From a checkpoint of a small mixture-of-experts model trained on Wikipedia.
Size: width 256, 72.8M parameters.
Experts: 32 experts in each of 12 layers, 96 squared ReLU neurons an expert, 2 picks a token, a softmax router, a shared expert of 256 neurons.
Training: a variant of Adam for the experts, 223M tokens, 6806 steps.
Below are experts of layer 4 (counted from 0) of a mixture-of-experts language model. Rows are named router (the router's row for the expert), up (a neuron's input weights, with its number) and show model dimensions 0-255. Each number is 128 + 32 x the weight over its row's rms, rounded and kept within 0 to 255.
Before each expert's rows: a language model's description of what the expert responds to. This comes from a sample of Wikipedia text that the model never trained on.

# expert 22
It responds to: Tokens in sports reports and results tables, such as scores, won, defeat, victory, and the a in with a low shot.
router [133  87  66  91  90 116 102 124 149 158 128 114 119  44  95 130 114  92 129 183 168 125 118  94 123 138 138 120 101 113 148  97 154  76 162 133 112  86 127 175  80 101 199 125 174 184  83  97 136 101 121 164  78 116 141 156 171  58 127 114 119 115  84 155 130 181 133 113 108 141 141 136  81  92 165 145 147 167 140 188 110  67  76 127 114 104 156 183 121 101 160 127 105 125 126 116 121  77 104 141 158 125 156 119 119  95 170 150 135 169 114 134 107  99 142 146 137  41  82 154 123 120 140 133  93  76 159 115 118  90  69 198 115 166 170 130 164 176  61 122 114 165 137  45 121 114 165 110 127 150 128  88 154 135 173 140 104  65 145 136 173 130 161 129 129 157 135 149 126 100  65 132  96 152 168 142  56 156  81 136 102 182  68 153 140 109 126 140 150 165 137 152 106 134  72 146 111 125 134 105  99  89 161  81  97 156 120 134 102 119 104 124 198 118 120 110  84  93 117 142 182  87 103 125 127  97 127 100 152 118 156 122 162 110 178  96 141 185 126  69 132 140 158  89 175 185 144 115 111 156  80  77 175  80 127 150]
up2 [114 117  75  92 144  97 151 134 106 174 128 129  63 129 208 122 148 146 113  55 155  81 138  99 151  93 191 175 103 165 176  92 108 160 133 117 103 152  59 172  89 118 153  84  94 134 107 155 191 145 116 159 206 145 228 119 140 106 158 183 153 113 144 118 146 163 122 118  85 122 160 156 151 129 180  87 133 161  82  85 167  95 155 133 126 151 141 140 142 122 150 127  76 140 119 130  87 133 139  86 101 160 148 111 190 148 132 122  70 147 118 117 117  60  98 120 118 103  54  85 112  94 144 110 109 127 141  82 144 151 112 171 143 112 181  94  87 151  95 131 125 133  43 150 155 153  92  89 151 143 141 173 194 111 176 116 144 164 197 116 140 170 123 142 109  84 102 110  65  97 153 166 154 118 119 128  77 131 150 177 140 154 138 134  84  93 150 159 154 149 120 116 119 107 142 214 125 120 140  83  98 113  81 104 117 133 168  97 110 141 179 116 139  94 116  88 124 123 134 156 195  86 118 165 151 136 102 112 142 134 139  57  95 176 163 131  95 157 127 115 151  99 178 148 130 107 112 150 141 124 109 170 109 106 147 108]
up3 [115 117 109 131 104 135 130 123  82 103 105 156  84 160 117 131 132 181  57 120  73  65 182 113 167  35 135 123 142 119 160 116  92 128  87  89 195 104 111 127 103 110 134  97 128 149 134 115 136 131 165 102 178 134 137 155 123 148 175 123 168  93 115 141  88 125 125  99 124 126 161 120 102 105 135  62 141 142 143 122 157  94 167  52 135  96  89 161 188 150 141 154 167  63 137  90 125  81  92  28 113 126 176 140 179 123 115 124 143  86 130 139 119 139 168 103 151 142 148 159 116  85 142 126 153 164 154  76 154 159  92  49 166 165 116 147  93 137 133 117  97 131 172  73 184 137  59  72 115 151 141  99 172 108 147 107 121 179 185 108 143 145 130 136 118 137 138 121  59 123  91 137 201  95 152 126  95 156 132 129 180  97 111 156 151 145 144 116 132  95 159  78 127 140  89 140 171 176 133 110 190 178 155 150  85 107  94  85 110 107 124  39 132 122 137 172 121 140 148 168  81 145  89 106 167 152 119 126 100 112 157 117 114  78 152 109 125 144  76 170 163 136 113 142 124 187 110 133 132 100 162 127 169 113 174 184]
up4 [116 129 105 122 100  79 140  83 119 124  94 134 191  96 103 149 217 107 123 129 106 138 163 102 119 144 160 132 113 150 100 155 160  55 108 123 155 120 126 152  82 128 123 115 176 120 150 157 160  75 142  78 128 141 103 133 124 145 123 126  95  99  83 164 105  97 123 167 174 163 105 186 154 128 137 107 166 102  59 147  23 179 112 158 149  93 115 178 109 166 136 156 140 124 114 116 115 155  95 133 137 131 229 115 144 143 154 156 176 121 118 167 166 128 113 109 174 107 131 117 107 166 148  89 119 120 116  98  94  79  73 164 180 116 141 101 119 146 102 131 102 136  57  66 142 143 176 118 104  86 134 102 112  52  76  80 110  76  87 141 125  47 111 138 149 148 132 127 145 206  53 122 133 148 102  84 103 158 134 122 131 158 182 188 129 154 103  92 125 144  95 127 116 130 111 187  99 138 175 136 120 190 152 150 122 111  62 193 168 114 132 106 132 132 152  84 156 149 172 158 133 103 109 170 142 164 129 152 130 119 123 158 159 105  70  73 151 188 108 106 137 118 130 158 138 127  97 129 156  90 149  81 161 132 145 104]

# expert 1
It responds to: Concrete and institutional head nouns right after the, a, his or their, such as desk, officer, church, government.
router [146 151 115  84 139 116 164  98 123 139 132  69  78 101 153  94  94 123 154  64 172 193 143 120 113 131 119  69 121  82 135  99 135 117 129 160 146 141 179 159 131  92 113 149 110 131 117 163 107 112  85 118 152 116  84  91 149 162 122  93 194 171 137  84 173 115 129  72  90 150  94 100 131 125 130 141  99 134 134 102 161 173 124  82 103 115 146 152 152  73 115 123 103 131 183 112 168 108  84 115 118 131 117  94 110 196  76 130  92 101 109 110 179 138 104 148  85 170 134 138 124 184 134 132 156 114 122 111  94 156 146 158 113 138 113 138 160 207 168 177 167 147 124  78  80  96 118 172 104 154 126 105 132 123 124  94  99 175 160 169 149 146 228  86 135 145 111 105 123 104 143 150 115 100 118 162 175  79  72  97 161 111 117 136 159 133 136 120  97 212  99 180 145 183 114 174 128 133 155 102  91 104 181 114 108 127 139 138 107  96 137 185 131 124 184 152 147 145 171  70 146 150  99  87 132 111 138  94  88 101 178 171 136 117 151 169  83 132 112  70 107 150  73  43  41 116  78 115 101 156  98 100 178  92 128 119]
up8 [105 158 179  88  99 153 132 190 136  49  73  97 140  84  80 122 150 126  66 150 158  81 132 117  98 138 123 123 170 167 161  87 100  98  89 135  96 176  94 153 135 157 119 104  89 113 141 170 133 144 179  97  92 106 107 137 117 109 125 101  58 139 110 168 116 137 107 203 166  62 132 173 132 174 123 156 151 107 126 154  43 117 104 157 125 109 139 103  91  98 107 140 180 145  96 168 102 177 186  86 121 119 133 110 114 105 133 127 181  79 141 117 147  92  98 147  94 106 161 142 140 153 105 144  38 154 177 131 191 119 110 145 118  98 202 139 115 115  76 131 115 155 106 136 135 135 123 149 173  56 113 115  84 112 127  80 113 133 122 114 117 132 138 214 132 131 142 142 167 121  81 109 130  82 134 147 124 117 164 127  94 105 133  66 142 188 102 183 181  85 101 105 140 109 106  98 102 190 162 168  90 162 134 157  80  94 195  77 168 157  94 152 130 116  66 108  93 138  96 136 165 138 110  95 159 132 171 114 129  99  98  93  89 135 173 107 140 122 113 163 176 133 146 107 121 149 132 127 138 148 118 154 104 151  96  74]
up9 [111 120 130 145 121 111 128 194 134  76  91  91 144  97 149 122 137 145 139 190  97 104 144 103 139 106 123 140 135 166  91 106 137 152 129 114 122 142 144 127 100 173 108 126 116 129 171  91 179 131 113 162 127 119 126 116  58 118  90 144  97 127 101 194 123 129 117 150 118  53 210 120 142 204  91 135 122 115 124 151 159 167 129 149 142  24 152 115 136 158 125 156 117 128 105 134 158 189 116  88  91  89 108 167 154 138 177 119 138  83 136 116 144 142  82 136  95 151  57  50 153 121  87  60 183 113 142 186 157 143 126 196 112 147 143 127 101 157 139 112  94  78 187 134 123  95 132 123 195 116  74 134 154 112  96 146 137 169 161 100 112 183 140 142 166 138 139 155  88 198  70 158 118  97 128  83 137 111 142 145 121 145 119 145 170 126 110 137 162 113 154 127  77 141 126 153  96  96 202 118 117 125 162 107 125 171 130  89 142 109 115 110  74 137 120 121 213  81  82 134 142 110 167 122 156 121 119 139  88  92 143  76  65 130 104  42 143 130 111 142 133 144 122 198 154  62 166 112 102  80 132 144 105  87 177 150]
up10 [155  67 149 196 103 125 190 209 118 113 122  89 187 112 121 114 175 137 158  60 177 112  99 117 104  95 172 122 106 128 149 208 119 148 159  72  71 168 116  91 138  75 134 171 113  36 155 151 185 140 128 108 138 178 137 122 136 103 129 118 101 105  88 157  98 181 142  98 122 123 164 127 136 148  92 118 167  95  82  96  97 113 117 150 104  91 111 155 110 131 114  85 140 134  70 159 128  84 141  82  61 132 160 181 179 114 171 156 124 154 174 100  95 155 123  74 156 153 106  74 125 137 141 116 105 140 106 127  80  75 154 123 131 111 118 106  62 128 103 184 121 102 149 112 163 100 137 132  85 148 125 145 211 141 155 139 128 152 157  94 126  79 128 109 136 119 142 160 174 160 170 109 164 151 120 107 136  99  98  84 178 195  81 177 117 133 134 192 128 127 117 120  84  89 166 152 181 162 158 100  76 130  96 103 129 131 166 117 109 149 162  61 172 101 121 113 136 105 140 139 169 165 168 114 135 116 106 105  92  93 146 148  97 150 149 127 155 127 118 157 171  86 142 167 159 157 141 185  96 140 150 144  97 122 170 148]

# expert 2
It responds to: Years, page-range end numbers, place names and months closing a phrase, plus the preposition for; e.g. 2025, Sweden, 176–209.
router [ 81 112  94 126 152 120 121 172 171 190 134 164 162  59  83  76 129 168 166 115 140 210  71 163 142 155 148 115  73 175 106  93 163  93 146 131  65 181 171 155 151 187 133 117 161  72 148  98 100 112 147 141 137 117 150 149  77 141 110 145 137 144  96 185 177 164 112 141 118 137 125  95 116  56  60 108 124 112  96  86 123 156 118 156 111  87 191 172  70 176 157 112 134 143 122 159 106 120 120 129 166 176 178  86 144 161 119  86 124 138 121 161 128 125  97 124 110  83 156  76 123 183  99 151 143 148 137 143 138 158 104 156 118 124 121 101 133 107  44 186 111 132  97  87  77 135 148 146 145 141 122 174 187 177 152 111 116 104 145 138 178  75 154  72 114 156 166 153 171 143  97 160 102 126 127  98 117 101 109 155 123 129  99 140 148 163  97  88  96 142  96 115  78 168 135 178 104 145 167 189 113 103 122 105  92 133  92 139 115 160 107 175 181 152 130 155 140  79 126 108 140 183 147 131 150  63 136 121 134 148 163  77 156 141  66 128 118  99 190 137 159 132  98  81 120 105 175  78 109 100 141 123 143 101 157 135]
up1 [122 110 102  94 120 141 175 145 113 107 145 150 160 142 141 149 150 156 118 116  77  98 145 107 166 116 148 182 153 100 101 157 163  89 166 100 171 142 143 141  78 148 124 142 129 180 150 125 157 127 124 163 152 106 129 138  47 151 124 180 152 196  98 164 154 147  65  77 184 123 150 167 112 122 136  91 121 106 171 115  92 163 151 114 133 123 109 106 131 133 131 174 159  59 130 110 136 137  75  99 145  62 108 156  99 158 126  98  99 159  76 110 195 201 147 194 108 160 131 166 102  50  93 100 107 163 121 118 152 113 114  95  92 118 118 155  76 105 109  74  67 121  88 189 112 136  93 167 166 137  94 143 114 135  97 144 125 130 155  77 148 159 171 200 174 134 130 147 125 150 109 160 114 198 163 114 133 215  95 115 162 120 124 114 133 119 109 155 118 138 119 152 108  82 138 159 134  99 133 145 133  97 108 152 115 155 134 132  99 115  62  74  82 152 168  98 128  95  87 112  31  86 165 132 129 113 136 155 132 144 155 152 138 158 157  68 185 116 112  95 144 109 119 143 114 120 122  89  84 174 148 123 164 219  72 132]
up2 [144 115 165 132 130 108 138 168  86 123 124 182 122 133 155 139 109 190 152 155 173 109 202 151 117 139  99 125 111 156 120 126 127  89 118 178 114 146  79  73  67 142 181 123 138 136 182 125 138  89 160 105 147 123  53 175 126 197 101 163 141 183 120 176  98 147 127 155 145 143 160 149 110 108  97  86 166 147 121 134 130 140 116 179 144 204 131 113 105 114  89 135 186 145 135 130 104 215  95 162 128 118 203 141 102 105 138  49 106 168 159 103 110 141 134  95  91  82 148 119 158 128 178 142 142 188 157 141  73 108 138 141 110  67 102 158 144 139 140 139 130 156  88 134  97 141 112 169 161 115 120 110 162  95 106 134 153 180 128 122 120 213 100 119 153 122 139 116  82 111  86  99 167 141 103 118 201 177 106 117 104  50 106 133  96 104 100 120  86 167  65 115 129  66 181 147 164  88 159 140 108 215 156 143 125 119 158 177 165 134 184  85 117 161 108 161  72 119 128 138 137 120 104 127  82 106  83 187 112  96 131 139 123 163 109 151 146 136  89 166 134 137  59 133 163 111 132 132 119  82 144 115 136 154 109 118]
up3 [159 162 133 133 148  86 139 155 106 110 114  58 102  87 116 128 145 171  89 174  97 128  91  61  83 166 111 143 150 124 173 141 145 193 175 119 154  98  95 144  96  77 104 100 132 113 108 141 116 144  91 123  74 124 158 160 127 124 111 153  96 103 126 126 110  95 140 117 143 137 123 119 120 138 149 175 151 123 145 157 168  80  96 168 149  72  48  79 161 118 104 151 104  92 108 131  99  71 154 126 102 146 100 149  60  57  87 152 133  89 117  22  99 138  82 188 141 139 165 127 106 102 111 116 112 112 126 170 142 137 171 123 109 139 180 160 115 119 116 130 104  91 118 161 120 134 170 138 116 149 132 156 121 124  77 114 161  99 101 111  91 101 170 124  74 116 127 157  76 173 147 133 109 116 133 118  87  78 128 143 135 126 157 149 111 209 166 155 141  85 128 142 151 195 158 122 200 198  96 120 102 122 144 123 168 190 171 152 125 137 115 163  91  99 137 134  76 198 109 150 146 121 173 159 163 151 132 104 134 131  92 139 156 108 202 131  93 107 164 133  93 123 150 199 120 181  64 136 180 165 113 112 162  98  94 195]